{"moe_layers": [0, 2, 4, 6, 8, 10, 12, 14, 16], "router_z_loss": 0.0001, "head_dim": 64, "norm": "layernorm", "norm_eps": 1e-05, "rope_fraction": 1.0, "qk_norm": true, "tie_word_embeddings": true, "init_std_o": 0.0259, "init_std_up": 0.024, "lr_head": 0.0105, "warmup_steps": 50, "train_tokens": 284300000}
Below are experts of layer 2 (counted from 0) of a mixture-of-experts language model. Rows are named router (the router's row for the expert), gate (a neuron's input weights, with its number), up (a neuron's input weights, with its number) and show model dimensions 0-223. Each number is 128 + 32 x the weight over its row's rms, rounded and kept within 0 to 255. Numbers have three digits each.
Before each expert's rows: "comes after" lists some tokens at least twice as common just before its tokens as in all text. This comes from a sample of Wikipedia text that the model never trained on. Tokens count by the router's weight.

# expert 4
comes after: "\n", " of", "\"", " ==", ").", "\n "
router:131086151128064072166099090120077126137133140081127090134190169150067094157124105136156122131149180129157152123101141124082110100146099173124139080168113135153149126169091087081130124183109075139096113174091171161111219195143123097123063150141121128161145200153128133128134093139049141102134145163062107101120190130080133123111135122148146155139131103168131110198117133175119148107125113128120169094094097160124130111114159163139030086066153140096126172118149136158086135124195139110077129208122107109095121111144157129140111107070129092171139131162084098154120141136164180126105107170112120142138102186102189191157118172103111124109071149127101151137132139173065106124110
gate0:121198115177137079117088178132137090205156162039094123063065130182127146168152156146084115132126155139140129120095102100114159111105136150086134076131123065192084179164180149122149143123168157105187092150124154145107148153140155112082102146128106129143139131133121108051168117103112184113132121149145143105151177204149102135099103208180100126124111116102142139114148172122101151085020084121179084162106118110096166085124125082163160137119172135145118104123164199097190181099141149076117118117160100158142082136154146139173151187154090103161101116110117173137095069150144143125122135107147150119145144149119151104140081127094135103149096106127100134092082136109089102165115
up0:087168183105100098106127133168137168182128091177125142081110089149096157112102131130172150113144078155142131156117139113147166081152098065154145122120153075093093105132157150169138134145071164119072063151143185123046147197157164136090115143147111072150188167057133106079110106110127111121104137146146131123144153187149155100131145147117089134110123100094155090163181132117079152182142150118066144112145079151158092158095139182174121133113168134140189107132152106119126123134127095107148085134148163139166144129139097167177114178150169055106168122097110147126131121147119133176063117128121158132147143181146150045159053086140159090114128093101058114125069101122090052136129
gate1:133146155154122127164173148098140090164158085131093133065130134155120119142140138169152092040227113101071117157116112106162151164134098202131153131123109115160095158135099117121115167148137135144126163205148115150152127065117068134116131146111158141093151139152081135188136151158102159171197140174120102103154134178133100138124085116125124118166106099124160078166061121173134121074135153075181079163119105206140129115144127168159108144128103100158155104138141155128170082176083158078112128127124057172173097100149112127089114084149134173123158101086120027115138131192129150139093183148165097091155113137050113130129119069098103093133112133121167125124149127123178088093122
up1:136066187170061143137193122146146148131146134135133056166137144079108166061113105148135092129190146101104117158168136125085119109091082117135079129047111162149104133067108077109097170179128153166170110112108139116107102098116094138129082196105097098112135128120100141116103094095130132095104184151121144138144170092126039134106099083172090138130160167123158058186151102144137087122148122136127132114185138197138119087096123158129178147147156127128170174104138155133115128139115132119116116127143147094127111156102124152135154125159155135126082106122085135078157122188075151184144052170150091186109123088148162106148123191131133080036134120129167172093119159120080126191106
gate2:126121114169180132068168063146122148122124126144120131171140148227080121125161127148154195158095120166052056154154090093095099114210133116080113065173128125117147113096165076135108172167060085098137129141108083146139127156160075117110172161170188125161138115114157123086093109127167130110126170114162090121130115108128194200175150128117133131090093170173178143118125161181155132121123111029121107151117125038081103171083114083157064133090110126109106091194159172148123166131121082099141096131115117124087130135156154144120178107091107126131117130153132130114139093111123094137136113104153120191145125120189142131137171148139167136129145099150119142145097086124120109096098
up2:138186117162132107064168144135110145185152066100122102126145124162139127159122109113139141150091149123091055174115130115102118113123128174101148124104116112160114151179141116125154100107122150175125151133146070137138195082178126102127123072166083108057132119102176143170111127101121143110095109111090168104088081123096134127190120107180103059099146180113120065156188070170137134141144098133136107112069115145136101143181090147180030143108115114138162161149175124149171114107117104130086194110130112126079089163108063186123140142140093153103169147185187113177117099111179139108158093147121190117157083145152117144158153195115162104111112078112119194144090151099106167163144
gate3:118202155138143084127111092129109063113129124110135042115060074215116149166107121171160131205141130150124164095167113144133107141151135099149089125130127150155077046150121127153044148151131117121148103107146168097088113127144153120131155125086117164138148158125153121156178147161103129097126050134109123165153102153087102043151092166125178168099135124139146131152155124130150133094116089059137091144142163112207170121152099167164121097180149119135113140127115159171106114089119119158132070113120193110139142140109155121095113136141082062124191080107180129160080133142084146143147167230114119124140104087100154150143113106142098114162120157065190159107098104113109152165147
up3:102119103182085099111073084147153142143129119155099146136188171131165073069098061142100178135210124142151119153169112165098110116096157143110149100131097123103078135113137096104119143143136095136125113158150124156131102102093115099153156174089153143098151154148133072157200119132125098116135120180069158175132094121119090134095096159138153134106126136151143146182176206165120117129153110160163113156117145116086196091142103072161115141109148114112123087097113111070144164158182111151159065101172200203099102103128057107140175146116123120135154156140091168181107074101139138117131081144107154165158106141138086115110186171116090136161132179065114127216070151125111096077131
gate4:166145145164105121129170154159075122104127127099197105154217145138145060116131140185174133130106112178110097149087127167116163098092069127071173082192142155177187147095138200063122122166076078138136080170114087152101185138111147164084184125132122083112159114171156111160172028143114104197151155127102125135147144092102114150102129159047105093106142131130165156118134201115090139184076093113177103129098128102191135127175112110131115103101127085112133123098077138132136120124140142088091143152154098088139114147190119134147101142149113134111152145069074094114116143159148125109123150104126155186087139150074069135138120116138121112114136104107106144107139172139115143103083
up4:124117139156126094183144118089151164123161133093124095124135137175194152193131089145115095089132137167160120154142118148119142083122104088167125084164134119160105089142118150079070164121099098103135161137119145090082057065121156063173068171106138150165160155163189142116166106084132125170145062111129123136110135171144095102162114153098091146101110195119138157120167119121147126146111131146143157138142181133074156182156155151078096165134076167193122174102111112082104122090064111131132127191160180129173123085106156094099090114126098117114117057132071111153162094132151181144126108138105111131095075185092052099151141117121119157122118140137162184207193120152088162106153
gate5:186142160101169132144133099144075098147197103093065139098113129138121146155082165067113083156099114127106122088114119102108088122108097091121116147144114137241142119115192162132082149152112138133106171161138139120143159112125148109152164099133122143092157186119149136136153142115147146132163101185170134165163109137121108185149170119106098106121154152135140151085146092047151144155119098144100145096099127163099133181135132045143107111095110133143106157124034153162108096113095102150132176120120127178134042189091173071136135216113115148136158137134088059156057124123103184147139120102121107153140131171142119113105168121114137140192088066112138129037170097089148109134133
up5:101103097146096164152118130133106135113077090146082126078125162164168143117047075138098161097127151121120120110170081059117160106083125151145067156117095077109171110144133150099136092169123158117220128111167161140138154109163147112137049153155240116137142055156101135147116101128146115186076097069158126110097161130057161119109090131139111142150090116149089077108090146179107105079134133062183121143110104159151156123185173148123130109183139141106097124148120137161163166122146100072141148110097082147121176144141172132121110140125083109164119131130150159118100145153115143141120164138131185127228216096138092113087137110129133141168141101150133115150091111145156141135190
gate6:116136099073169131152113164099113174134204100110122086116083095191085146089113193166168132143129128121169132107100089116131116125130132180133089128113131107096131156118132109151185179161173093091134110156079120117151144115137158134073155129109087165148168134076085193168114144093119094142143176153138123112137137050109193126096136112162112150176086158105137125155108106126084106125131153102135146145103121106081126142133067160167149150137107173080109164139075138155075085082229067098114129115193117091122143142138124126127097126133147106194152102100096097128105162103147159038167152181171064170140118171141097194167139120054139124060121121096090148138118123157128144145167
up6:158062126101147136083098119059120099113111160072182151188110109157115131155145122197154142164075136147155144113129098132183173153150147157118137114105053169109140072125105146160141203105106160134130162136133088149093154119123108179134179120134128106131118144074169082152227135079117093130104110131109070162184184119136125151116134113092118099132082127121101159095164117132167132152103188132189123109118090148119118161188149179084133047130108123116133175143098158122168107121088109104118103191138156214161036140122100078102129133112131153119156124121099102137103104166121157138086106141160110049157148187137140095195151088104144113146119113105173154113140123095102124078123
gate7:112139094118124154125158117096177101127089153120142114122099149134168123151122124141140108170142176210157133089095082115124097120119059124114145112182079135115085162196134089136134184137164168110091093106172163133130127139110102100160115133107182136128126132157183107197185138110104166115086098102169123168083124141091116115093148087138138147166120143153149109096101068108049172156093136133133147120142159143117111018075118104110151099135091101144139211106124191124156169118152156106161146136118073127091169152190079120172171149163163173172083140139129109082121104078153158170138113111126185176158156132133112141096108152161117132133073148121121070054063191097115147144101
up7:146122058109135184112135129126110082110119142097093116129130177133140155140157097212100146141128127113116099071110095169113076082136097204122177093104098147127129171123160120132111116117130127135144164176136103126104093186111118124148127156134155118186126115126117094129128097097166093092087072090143134145155143156153155070098120122026160114148184143191135093139130106152187138145120113138153165107123157155089071135091054099139149155131171089168189211105110104132135148194143163138147097151145091110142150159116072113099150156129141140137107117137100145064090159182084224108109132103092178163154086156072119105182148094106129095041126097122094131139124185133164142126149
gate8:164177153138122054146146136148096169066128122092095084175090130155160065143118151123076110190110155115116124088126113064114090124138159145080093132127092108064146146087083146049131126210147076110094078145100132151076151167138129206147157112129150094152113105114095125087054129114083133097135173132171160091138152160101172156107157175099158099110121135131098110086096156152100141111113155135186144134143139114065121133117080146126099168095157129124141142089196098076154134129176183110144140118071107110143107190170143129090118191154097096131194076206083077155139104148113131103124178136132148115100175103141114109103133149117134161136134135186132162129101101150110160157168
up8:199161152078106115071128097129094106104086130125182155107140101170124118100167163135070114101104106080142089125002083162092121133153159152133143097154161158171098122077147137125108179063177109152133139120128084102061115158084127102127123136194108186145154099123122159149118202132107113104097128079088147152105163123123180077128052126136092111106149132116151182157127119101140134190100167135123086126113104143142172127127149116159114203196162142194095173122171170115163147135098153099085100105136185112120144099146098091092088163174132104104137103100134086115115153105131100116130154066179113146141133127144108097136137077113103140141155139152116165132089097114214178143149
gate9:135078140166151149106104146137165158150115130047150072107131122132142134102117185139140107138138079118127098159129165100097195135107117135084140134111145174143105205171152186173116108111122140075117138156121188129116131166128106168091081160119092067123141168117127096081149088104156076138152131125117132103173157131137138110145096122144117156130076121071185145188169134085192138106098112106125090092113138108101111103120152146127105130109138146194115158126166115093146162177156109205048102208137126160120103084102143110139134183112116168136149067094190085139192134084167123117142111112122147117143113119101070069159138129079083228142093094155142186100115130081058117128118
up9:131133147128096136065168108178111142128156111165147134122137170078112183147118183123125106123148113184125116133150102103121164147067082064129145120076059153111190081158113111117203129132087096114144161161134196142132104110143053155198145099159161099189155199036117153085170118146104124062089072075133149114087181162145159170123140188133097131113104128119183122155118114118124107129137135107098172083122097080170116152151176108152129085123135134110068118147147147165155164121123084118107146097105066130142155114154136152134095075134164180097118123080148082126113148101174150126158161145144157142175133091110157090156165145108149136188139067081071091095156123145141116141135
gate10:099167105118105139069119172104098074133158120118077125119123123145166095118106174103208121043131165078119118132124140122135170121144109144169101124130176163164104123154145084137113140156096108119171128147118116122158168132187172099129113167124104185157176131058101148068109111159157172149102084103134126038175108163152165167143137188119085101102078146092105151127153123140180149156068139120123135131120090094143180125181126058210116131101179158140105100092128158162150174101110122103175152144124097172068059192144151101194108148118106111076126169156126152081120142126150103103157114166081127166132105093126090111095077089135116089126140141073088142087096096142145097158130
up10:187087089151117091149142139106156127153221118107095140109104098130145114081108095170150135102145135116132168122048114097087122094135133147138188107138154095113179147127111073141093169134134058088129139166121173085101172225138134159122093091194098125150162113107116113164122178144139144156155170122113123080075122173131108153077096187170178138160176123105132109156094142149117142057150145057084077110168157132089128163161124176110098054119174152139149119080065135063145126139135135155113097097183126131178153113098118086127108124144143126115116159150100176089156158083164151093131148127118082163143082089148082154162124191084098138093120128165132107165130116172125173121151
gate11:095118143139104125183135188121132115130138135147116152096169071164105126162153138138133112113160167126127100140122115093116177189088075068138096084154130114091140125154141180092191159147144036119122153136086167167196135142097111121068171106131117106115141120145051124130115131090064138183115120148115144130142121105093129145164159168100146083193137156135143155144151132139092130132095124089117213104134125116138112085106103150147067137078077140148180123116072199092139158099102106187115109055156135123094137133141181172125132125126141083128138097123132130143198161135158153118151048102186043155124145064195137123146104130071141159121101080158144135123104077130119159152185
up11:169130107140160111178149095131077131120102131162149116192189081118135139145179115118169146115111181147140069156110124099148177100101120148160151126100162168088129064149213084072098138201113134173126148149078132147129161115190106058044152110079144152151129122114116106119170110146150144146131143168154125070124111111149068095084127141119094093131139095198144141126179096172105105106170106118134089108080135111155153101101147161129139098095134124110131104170101103131156180186110155148109189134148098070176123072119145124176157141133181116178153178094103076067155122112168080143074099058119105114113145209131165105127147136125130163101137141117115075094156124137100083125112
gate12:185114109110090138138163109129151127142102149066096088146090133188113148139138139125156138117152171097102180122161153124147114078119144161121075175111098195130161089145149130124109074176114159161099104202167138133160157107137093136117079153084166106125060064150075157133138052110128098105168198127099110136088155129101126149120138179125147152147121108189109075209088122105152137173155123100117095111078104143162098145133111161041108090092135122135151132138094167098151093144131144177124067114154116129160150114184068147127135115130155172162103114160172071180179115163158085086152103109059085172170194116118133170122125153174174094132102088120146149101125083111143099110139
up12:105110147073164127151131132194148117164107109097207101096147169142142108132111121145063064180106157102088105142138135112175111064103113171076158098177085115159107116183142088101142120155171119101123208089136100101194159168099121173017150122157150118110159122121144138137160115129088108096113168106094091173141137149122109116118100128140126169093190125123056150109104157170175176098117153094109102097157097068132071148103161139090177149160144086151171099183160144189199130138074067152118071140149113161114141108144075132173139108136120112158105128083164147133174112128108085115110072158173073139109126174156167145125110120129118117151102144098123171112132111137118133139161
gate13:170122106179160109171169118185115099126095172104165113134171136082114148153114092146127207137100140184118159154183158133089118164117076092125122176104088135138170126109102133160131110055141122111094110077174127119122078116131127146113089141159171128172066164160171106068076216121208147126161116115153119101130151118109176112107059138141139133080154142109191083120100142062102173202102100124129140090112085142123142066173148147147147160093143095149115112116085146113097097152130110120127195109058108085144127111127130108069141088112189104094140158119150129155123063108128075129114160128188097199134126123108158156150101111133080124122107124184105098106127101179112171119154
up13:101069120167175119152113123121165102113137087120106157155109138110134138166112132134155128101131101117114129073128174157144131114105144160134083157120146104187113125100170123113156155177140137128168184137170147149084113214138097111100103183140040147130079088084185161054146116129121130145122152055096090090158138112134142060095140104097149190108125186094167120078174072190083159172120166104117178109180111085146150135103157136111082172130122098179109080176157171159149083103145097121092138074139127171168156132141111152139114146093118135156094137078085106161165129097138088143168150130152120135132089125149193068128140178168136130138071114077088062133074122150145101082114